python train.py --d_model=320 --balance_loss=0.00439 --norm="rmsnorm" --lr=0.0022 --batch_tokens=32768 --seq_len=1024
Below are experts of layer 11 (counted from 0) of a mixture-of-experts language model. Rows are named router (the router's row for the expert), gate (a neuron's input weights, with its number), up (a neuron's input weights, with its number) and show model dimensions 240-319. Each number is 128 + 32 x the weight over its row's rms, rounded and kept within 0 to 255. Numbers have three digits each.
After each expert's rows: a language model's description of what the expert responds to. This comes from a sample of Wikipedia text that the model never trained on.

# expert 35
router:096110141150141126139159121150149178104097165079108118095132159134067113116163115127070159117054181133120150101142147139166108164092186119141139187115092160128161102073095124072094148119104114190149166125162120121086069161146125073089170125
gate0:111133127119164141084183150131183125150123135140149150145174155130093128113137128161126191153137130129123123120080089108064133154102115154095143141120141136110158153138057166149092112067096120101104127153083081168112152056051114115095103159
up0:092154117139191141158119078146052128116170149133120160127123129140119134124137077107132222132129102111129119118171129153108110094081139133144085158145082122158118081123119113140110138137096162136139060167159129158199111116077126115093121079
gate1:087131143108119098139097077152059183113104116124093156071169122152099180156163086123135132088103158160135115142150152122139078151164124120176101228122086128092121100127144205116099121088078113152179129141163121102145120123154199126098098155
up1:155115126094089079148114130103149131137189165135099104119144095172195138125086096141093118155122070154093136146139135117130157162111113158097132080167109092087148135091106101122129148107108084104119147137151133171146128138060132128207157133
gate2:073098098141153104069067133125143165113110079121083141054131168160113179182169173160165128089103133140150136118157145157149146130112116207098109156111187144107155178163119129082085138147105161171097118065098135157117077156174124137086115152
up2:116042089120096084093073160136136128128144211142147105139159092098069098145127117144151136123105142129106111072140048097155145115142112089147103156082176160186103172164145189181161192086131158166101186064157093145159107077155113107104061133
gate3:122050154135135098107118063115199167131139101073056158115132158124146111086177081151075165114152137118136118161128142164117097170117112138148188145126102151095133116132113095095150139149145124138117159114184179140135130069117179111139107142
up3:055154115091136112144114181113108087135159165154152127155137079042153158196125137165142127155150108146148114125054084110119154110099146123140139104115171130110128102186127134123145172161101139140109068128126121118117073140138145153111141168
gate4:132110151139230121127134113139189142116159137120114082133162086150104147089105121144125132098099142131198127111087130170173112133150185121132080165150105100093108118097127098131125131136104120173160122092141114123128114211087093099157125161
up4:125063132101073105130142162128150100146165114094152055183136140135111086096132183213098128092137109056114134155122161105098182120115084094176096098133107119157131142131189142085102204180117149088097173123185133132118106068100132096120142169
It responds to: Quantifiers and ordinals. Quantifier and ordinal words before a noun, such as most, other, some, first, all, both, often in census and geography sections.

# expert 37
router:129118134138135180081114112179096136133103126157101136161107148110099149120129112146157154077177134172109180100094099148175104120145172071110112193168066131122141133144135120089109103130099088160117147060080126095080098164196097090098143123
gate0:125196125153114141054090153095089191132143103124107124157077124137164162123123126137086066122121153103163183113149129139193126136144177095099183162127110157068112132119130131049061126077159109143154130137141121098169156137114099150139065162
up0:126174141113127145097158099119133141127107160112126081102114146153070154130199084129049119111115116128136164127135154097132132187126139115124097084149128184171054133086174133097171143124102130096088054127128144134109127100121126169176128100
gate1:128193167140137124078095172117135170122103123166114116147120160155147125130167113158123175186169117176119161131134189141110093170126135105135098126145111144105101171092082179140160103127129087175126077149158091106138106116102166181199153119
up1:122090125116179162115186094124198170087167162135146152127113151142059109144128133106140125134121131119101158120234146161094126133074136150124182104071146080168103104104156143143154091120172181097130101162160112115127115126140178132141123091
gate2:114189147144126113135115153145174170140009178131125078113136132169132140105150093106106168083181144119168138122084145186151113110122172132161140255102032103083142118097088145134136148123106078106118166113088091126133081111109150127081142119
up2:100196127093147129138180141098153101134106114137165151115109131138092121114147159144121154174154182131115169145091172144163142158118127189093101117171113067123192103130138129086208107077130118072171124061142121123129160140134160084112132109
gate3:096158147126122136117154144125150136152100122163076150144101140097113173121138096159090106110121142131145141149129141139130103073137131162141151152116110105136143097154134145085129148131152142161107090063045093092112137109196140125135102099
up3:133121125138119120150178164142134107138125199149099135098161133131135153107139124070109123112167122151138100131115107134134123143108082175150116121132144096125160124113164151234076150094062088144166119094111127133170135118108136096120103123
gate4:065158070156194146108116170115118194172098115150110095113087109147154148096141117154121113088130133194098106124140164109065102115149174105107101137181058065163143140127166160125131132140110103099045122146175127169094089153159161139190123145
up4:124114096129139118145112140115087129126104154085142154173137114134115181215083119164172072149101129089112083124182209049118155088100127143128137117140131114123148221101152070094064126122127080057097160133169132118146110110130074076173100133
It responds to: Foreign name fragments. Inner pieces of non-English proper names, often after N, S or Z, e.g. Nus-ay-bin, N-ure-mberg, Z-ac-chia.

# expert 36
router:094134128143139156093129103159149091086110152127125166064137142123103085094160098132099153108110146132104145084117160104169149130109125069168150204109120194100061150132156151160087177132132109161118148074165099110094095121167157129117115082
gate0:104137147149138142162138162118112146150146143078076142117117142111137073163098092088109131124100198076093163119164141124113101123113090105126178161064167128105098126129170163128162099120088130127029159144154126119104127119100107160067173130
up0:200115098183156149140074121150151126109111134147104095138192146129135125094094102122138116114117106159141101115150068097074126179153146172117131165092117157185149135111112132145162149144141150084093075121103123161100162126143034115030129101
gate1:138090114144133122085084136158174125072112116147147155087137148118051149147125086136096164146147177116093186103107102096126144134172102066150119125132131098137165141093109212170133136104123099122116157148181164112132142119168140110182114159
up1:119131135126128140156108117142187156057052098120105111099128095156177170184132156107096201118144132127084146140097142148080069161102127117144147128050130140116189137127146162113149103149168200107099090126101071090115135129106092149181148118
gate2:133160129131105176191155137116161143104129144064161077095137149132087140151123105112134098119094143091109126090103121160164078087090074162143130095151120146107137114148135187095127119095109155110143135134142095086120115081113102155127115097
up2:097173173041098119065083166167139074105168185131145175109090161074153106145130123143151149165205104132114119106131146150161086148138125133184145095106102152171145133100128067159115121083116156112182140131153090158184116145080135202086125137
gate3:139160135212119091176135115163081111100107084153151158102163115082094139107107142178143152138110172145105165127079172144136093151114209133107086200113075186131097138132095087105128116141092128083113141093086145139117070135154165131067165105
up3:099131105105092118139211170085153168135160161140123121110155185122137162115043134140125163086121156110126195121150128153104130130093108101145149132150188127123118143146136193168115138152132118178106107113137094152135134131082138150103187107
gate4:134128123172124122131122110156102123069160089117134157154127151051119170115114124156147158125102145156105082110081185153164192142145117102149079136066127111125142181186148129153153094122146183135136159107097068118111131090138139133114130150
up4:136118063101121164199187153129090139185108108140175123085126108113098114102143113136137120130079170133055144162109154103181101089080171107095150151158139094143104128135095166171087149190101092166110130140135127133115125127115136089164115098
It responds to: Short word beginnings. Short opening pieces of common words, often about roads, bridges and geography, such as car-ry, ro-, back, my, bro-.

# expert 62
router:146110131111139147126117119169116114065104107162127165116072095195149120121137088158105163110191153171154162126118114143147136167132155134129120127149101173159084116107120157113115114133124126138135130111083108099066091132171157073119130137
gate0:030146150130120139113126129187169216097130147186119159142069111160199114112158133126120163120158123189134079111079115102133150120134132131105169106106098145148051133103152126099079145111108129106148176157185119122151117138156166139132087179
up0:118091098107118114132097129111105133121160140128109149119144127168109169138165145170083090109113125122133118123117105178114126090141133191171141134140102136070137145063092174077127140108152097090094160160181083167155143108096159099150080119
gate1:119113130100094099136142111126115060086103158143133162117143127113178113129102125116155153128184113113136167118093129169100121200111170169151116179133116074169200109153216120086080137152116120162120169079123138148105134105102155127146135078
up1:206167123125168137166169150159117100132104091188150075070107112188071175150141095097105121037072107102180158151129077111151141124156086137151141118115127109119109104123128089118153081144152121113143119184115141103137148157173103146143117118
gate2:100147102125058099138129135162154151074068190101210071131128159146098124110142116123090118098169107138142114126104104134086112206143164100148118127152149182109145140072216107127129100147164105128101203117137127113119162125127142084021141127
up2:138102128140134146109131126076151169164165160049105119152155136139091131147121112121147149135144153146071095126101135053068176116112132160125150145096182050102108114159137127078141154135171098133082175079086150154140091128132130129124137117
gate3:174106165125112150099166096120174101091116146101142171070078141226165185167166085153193148116165177098118146101122101146146111150095118112130146100062163140127159131124130135090068067131120099124166094079097102074122152117153141142090077157
up3:140104098094091102143134086123113119091120113151178174109169066150127229105099113131093097090194135159108168131129118121097103106167161151126154148101148139125131135150205168122136096093127189119155073131157139077147157106121137101107057141
gate4:116101115116140154168114111134123144112138138167062117125127108120142192096104078120109137091189157200144142112167152161135080094165122120169155114138132122170088067132089155143137100136139168132072171120155130126038119146100072151092103111
up4:151132150128112131124018126121127124148125141202136100138161081144174163122170155114094121173082115146177143159084131110134138119144221194101111155133178205118113090074123101132154164154108161155134123148129159138145142150146128096166127133
It responds to: Nationality and place words. Adjectives like American, French, new, small, and pieces of foreign or place names, such as New, Key, Kazan, Krasnodar, Kazakhstan.

# expert 28
router:104134084137191139136130147157113162132094155163174101157089146135160138116119107115111122033148105166092140088128113159163115198167135087147167176199133135123144122201102081141132116096081137099151162114126108085119084142165126141103119137
gate0:133149135167158158067123155139153101123123096168114108095136203160157188140122170099184138119112139158115105143117117119186082168121100132098139147193048173146145105125109090080128080121127139092100143093156153108099090117183104088116092140
up0:138114203142150161160083128108168132137121135131073108106182170168110174165106081068071162083097117167133124161193165160101117110146136064080079088187069129130115107101160105146133130125119126081131048112107129122116098140108094176095130123
gate1:102116076137155147150110126091129178155048124161142175129118116084130094146109072127129087086157145165104120114125093040173148094114129166110123165119150135124167128165151106111062142121094104040089129224102118094117129145161131149104120175
up1:114105112134063111102113110127155098195124135152097133098077188105147162120123166131112167134118124172140125118107156081115117108099138167086132145172101171134113118162137180142114213113107125085079124152163102146138132126103165177083097121
gate2:121139173116133165113174140123132140087054146137177134134123103165156134084183154113165168114139101143178144156121163157100103105166192143081091159158183094153143088142068158129128142166093171181058083136125128135098117168101095149106140134
up2:097155144109152144102178122108161161134150140164100102104144116134118095106129132203165141172130147157130195091093153169097109149129093158034141097125193135117168097076069083110109128125125110103151149148131090099136063112124116121102119062
gate3:086137173127144133114175108102121171109137133139092123134137192140135126104191128166113120129083128147131070126102133134133100123161136136136103163105118072136171109115163155080110110121157161101115113134080090049095150105116120164174120132
up3:095109087157079137140158089123103110072151149088173131115073081134086081112098089086171124146152104082088111120092042167107096126098155090105183146100167138107115137127150127100180159127139078143128182118186069152152122111136097050080123070
gate4:153138161156149123140131134109203149155190162158142077148096144138185136141080092093109139130132089157141167143147184115144152168117077044113158146148108159142122114213093089088121125132154095198174183123078125120098088081108159131163154097
up4:122173107153147108115034134121122160134069122153088114140152155109158102134092175150105112117184097131148105143134094112158143162178168177131157127129099083101164105179116137113100162173118149057116067131135142145141091130112153165127117099
It responds to: Countries and place names. Country and place names and their endings, such as Austria, Qatar, Bulgaria, plus words like United States, National, North, Royal.

# expert 47
router:076202108164113200101061169182068122135105203153147119117075165107126100135183145088094133133144160141138104082131176134176115145140190120086125172091099132133101154120108092081082078118125132116208112130075053101126083145167137188178107154
gate0:160203074145147144089136175130159099108114084123126109139112177128073118107147169092117120150136173154123078113136144168128160161127112127109124217125060150108114165144125096063094067140138160130123097144146088130149115114189150088140118079
up0:193109134114108145148160122102106089131147182218139139133182128138162111132120147100081199100092127114098145130200162147171145160196166130191044144111187081125119134157177129119160135126134149158109150102116186102077152089123130182099149173
gate1:081130063103155138152138144138199117107080131143139126115068155133129132158117057164160154129160139144139135104133132100149106134163118113123095127103121136167133107148049090197154097048138116172097145095140115139121127099143142173177153106
up1:152119106149099077122133131123132136176187090172172137148112121152155123141113132114148124132084145109125094127108137158193091159140193138203141115148147124139139098172175105106135138123134133046198119095195159171167126114109150140159135169
gate2:115125160146177130087134162135119135173131141141053072130105105136180149103168190054069139108136145160098112124134076117188123121171123158108071146228173100142139125166119080127079123178048137100147135135097134145106149152150139125176082169
up2:112094128062151134118102136146097106144052146086093160124146159107104178132156132163119154114138151108127089129100105102164091103134076100151146205125236090107114103138124090164042163118096107113136185203109158115118099193139158172128149160
gate3:101195155111106166111120148110064185122127147151134089127093199097203183117064173075156116114128092132138153135143155089092106150145136105108122131099179153144173096176088099103159183114098121080147146151124114105121126097135133167104109133
up3:099147131151129083109121088175155101082107089109162138106106125120111097115148126129120163100171113129111139145085076129188193109133051100130107126151159136092063150092134166091162134145159169199122121099124118074067115097129108125088122121
gate4:111071067107063119123173095137208145127182150076128188126151110125116132121180135140126140114146150118118145071116177128144138089049127163141160125070055101170135120087130141098174140094134111185117139100132090101139072164176144133181029133
up4:165119119125123154122154081082073128155171148138154102118098169114097128178146108119188143111103101119161147097077150080114087148143190144031131096147178177151109158146061058152066154106125093136145126079087121116130103113099167141083185109
It responds to: Latinate prefix stems. Opening stems of Latinate words, such as occ-urs, acc-ompanying, rec, res, ad, inv-asion.

# expert 61
router:123141089092156135109127110175102086093145125134091200130064138135131099126109081132119143115160152139101162067132063094153131147119134062116132151120116168091108190103153099070145112118138075123167143132106132067082114166159159157136127163
gate0:128128144115118136173177109112129079099135138120061150089110137084100174086191166164126112124188149086086125145066107135125104151149156120046095133096113184071095179178132062156141163175161134150163135089095116148133152178144119116107153154
up0:091146197150098169118177123132145233104121062135104102064168123113169090122105158076135159177140109133106139167158158145104102111123110135149120147120176164161117155129172121137094121175127187149068144120180131141133096100171074088060158083
gate1:111144158155157165085102095132089148111086102154090157118108159096069118093143137107115155111095253153082168152119079126096153149192097082119107109088128120155124142150107168074121130106110134176098079126115143062136149111126129117087165130
up1:212114088129114118068180131118116119118103112148102194110146124152105124085083163146203156127137152151174138147149141136101114120113118179141117102105101131147113113187122141126101144203127147120078099141159112184121138171113161172083098127
gate2:144143102129108142067143135143151163141167154147114169128098177124143142097115126170164108128109127143115101104116107130117152121052108188159149165075118117083133126140179068099133133122188140095115155204164107111078106155119147150138195139
up2:137122168135115128158108106134102110155173090104142117120076056085147123108097175104110139122131143085201100148076169133152142183065169151139081118091039123114095143164103139147095160130111149081098162065091160106136101100128093169139136132
gate3:152096102126129138057131109169140147137140133167133123079121218127124103120077117115173157071167138115114195126146129111127104147097129093090184115135140166129112156183139098138094150217081179129086159165125091074072162150145150177089188107
up3:108138173083133099174143115094114062154159103154101134189177137063092117169090159128104071194142116113133107184170128119116152075128117085075052078122139121099163146146168110153187154137118108162131122114152149157158180127100126101117122175
gate4:096122013154114147090069128118117144144135128133098173133166161153120143141134092110150146116103106143130138087144122128126102124157119166136105169119126132169121194159106151123097165077138106148111061128132146106108108169112111164142121133
up4:093133094074095111109155131125125126121105127132079108121171130158119131080098116138125181127156149118123131148083126132157113086153134065115064145183156125176143100133099116192107125086112125177065101052115099156150119060142093107102123126
It responds to: Common nouns after the. Ordinary nouns after the, such as film, school, show, group, town, camp, government.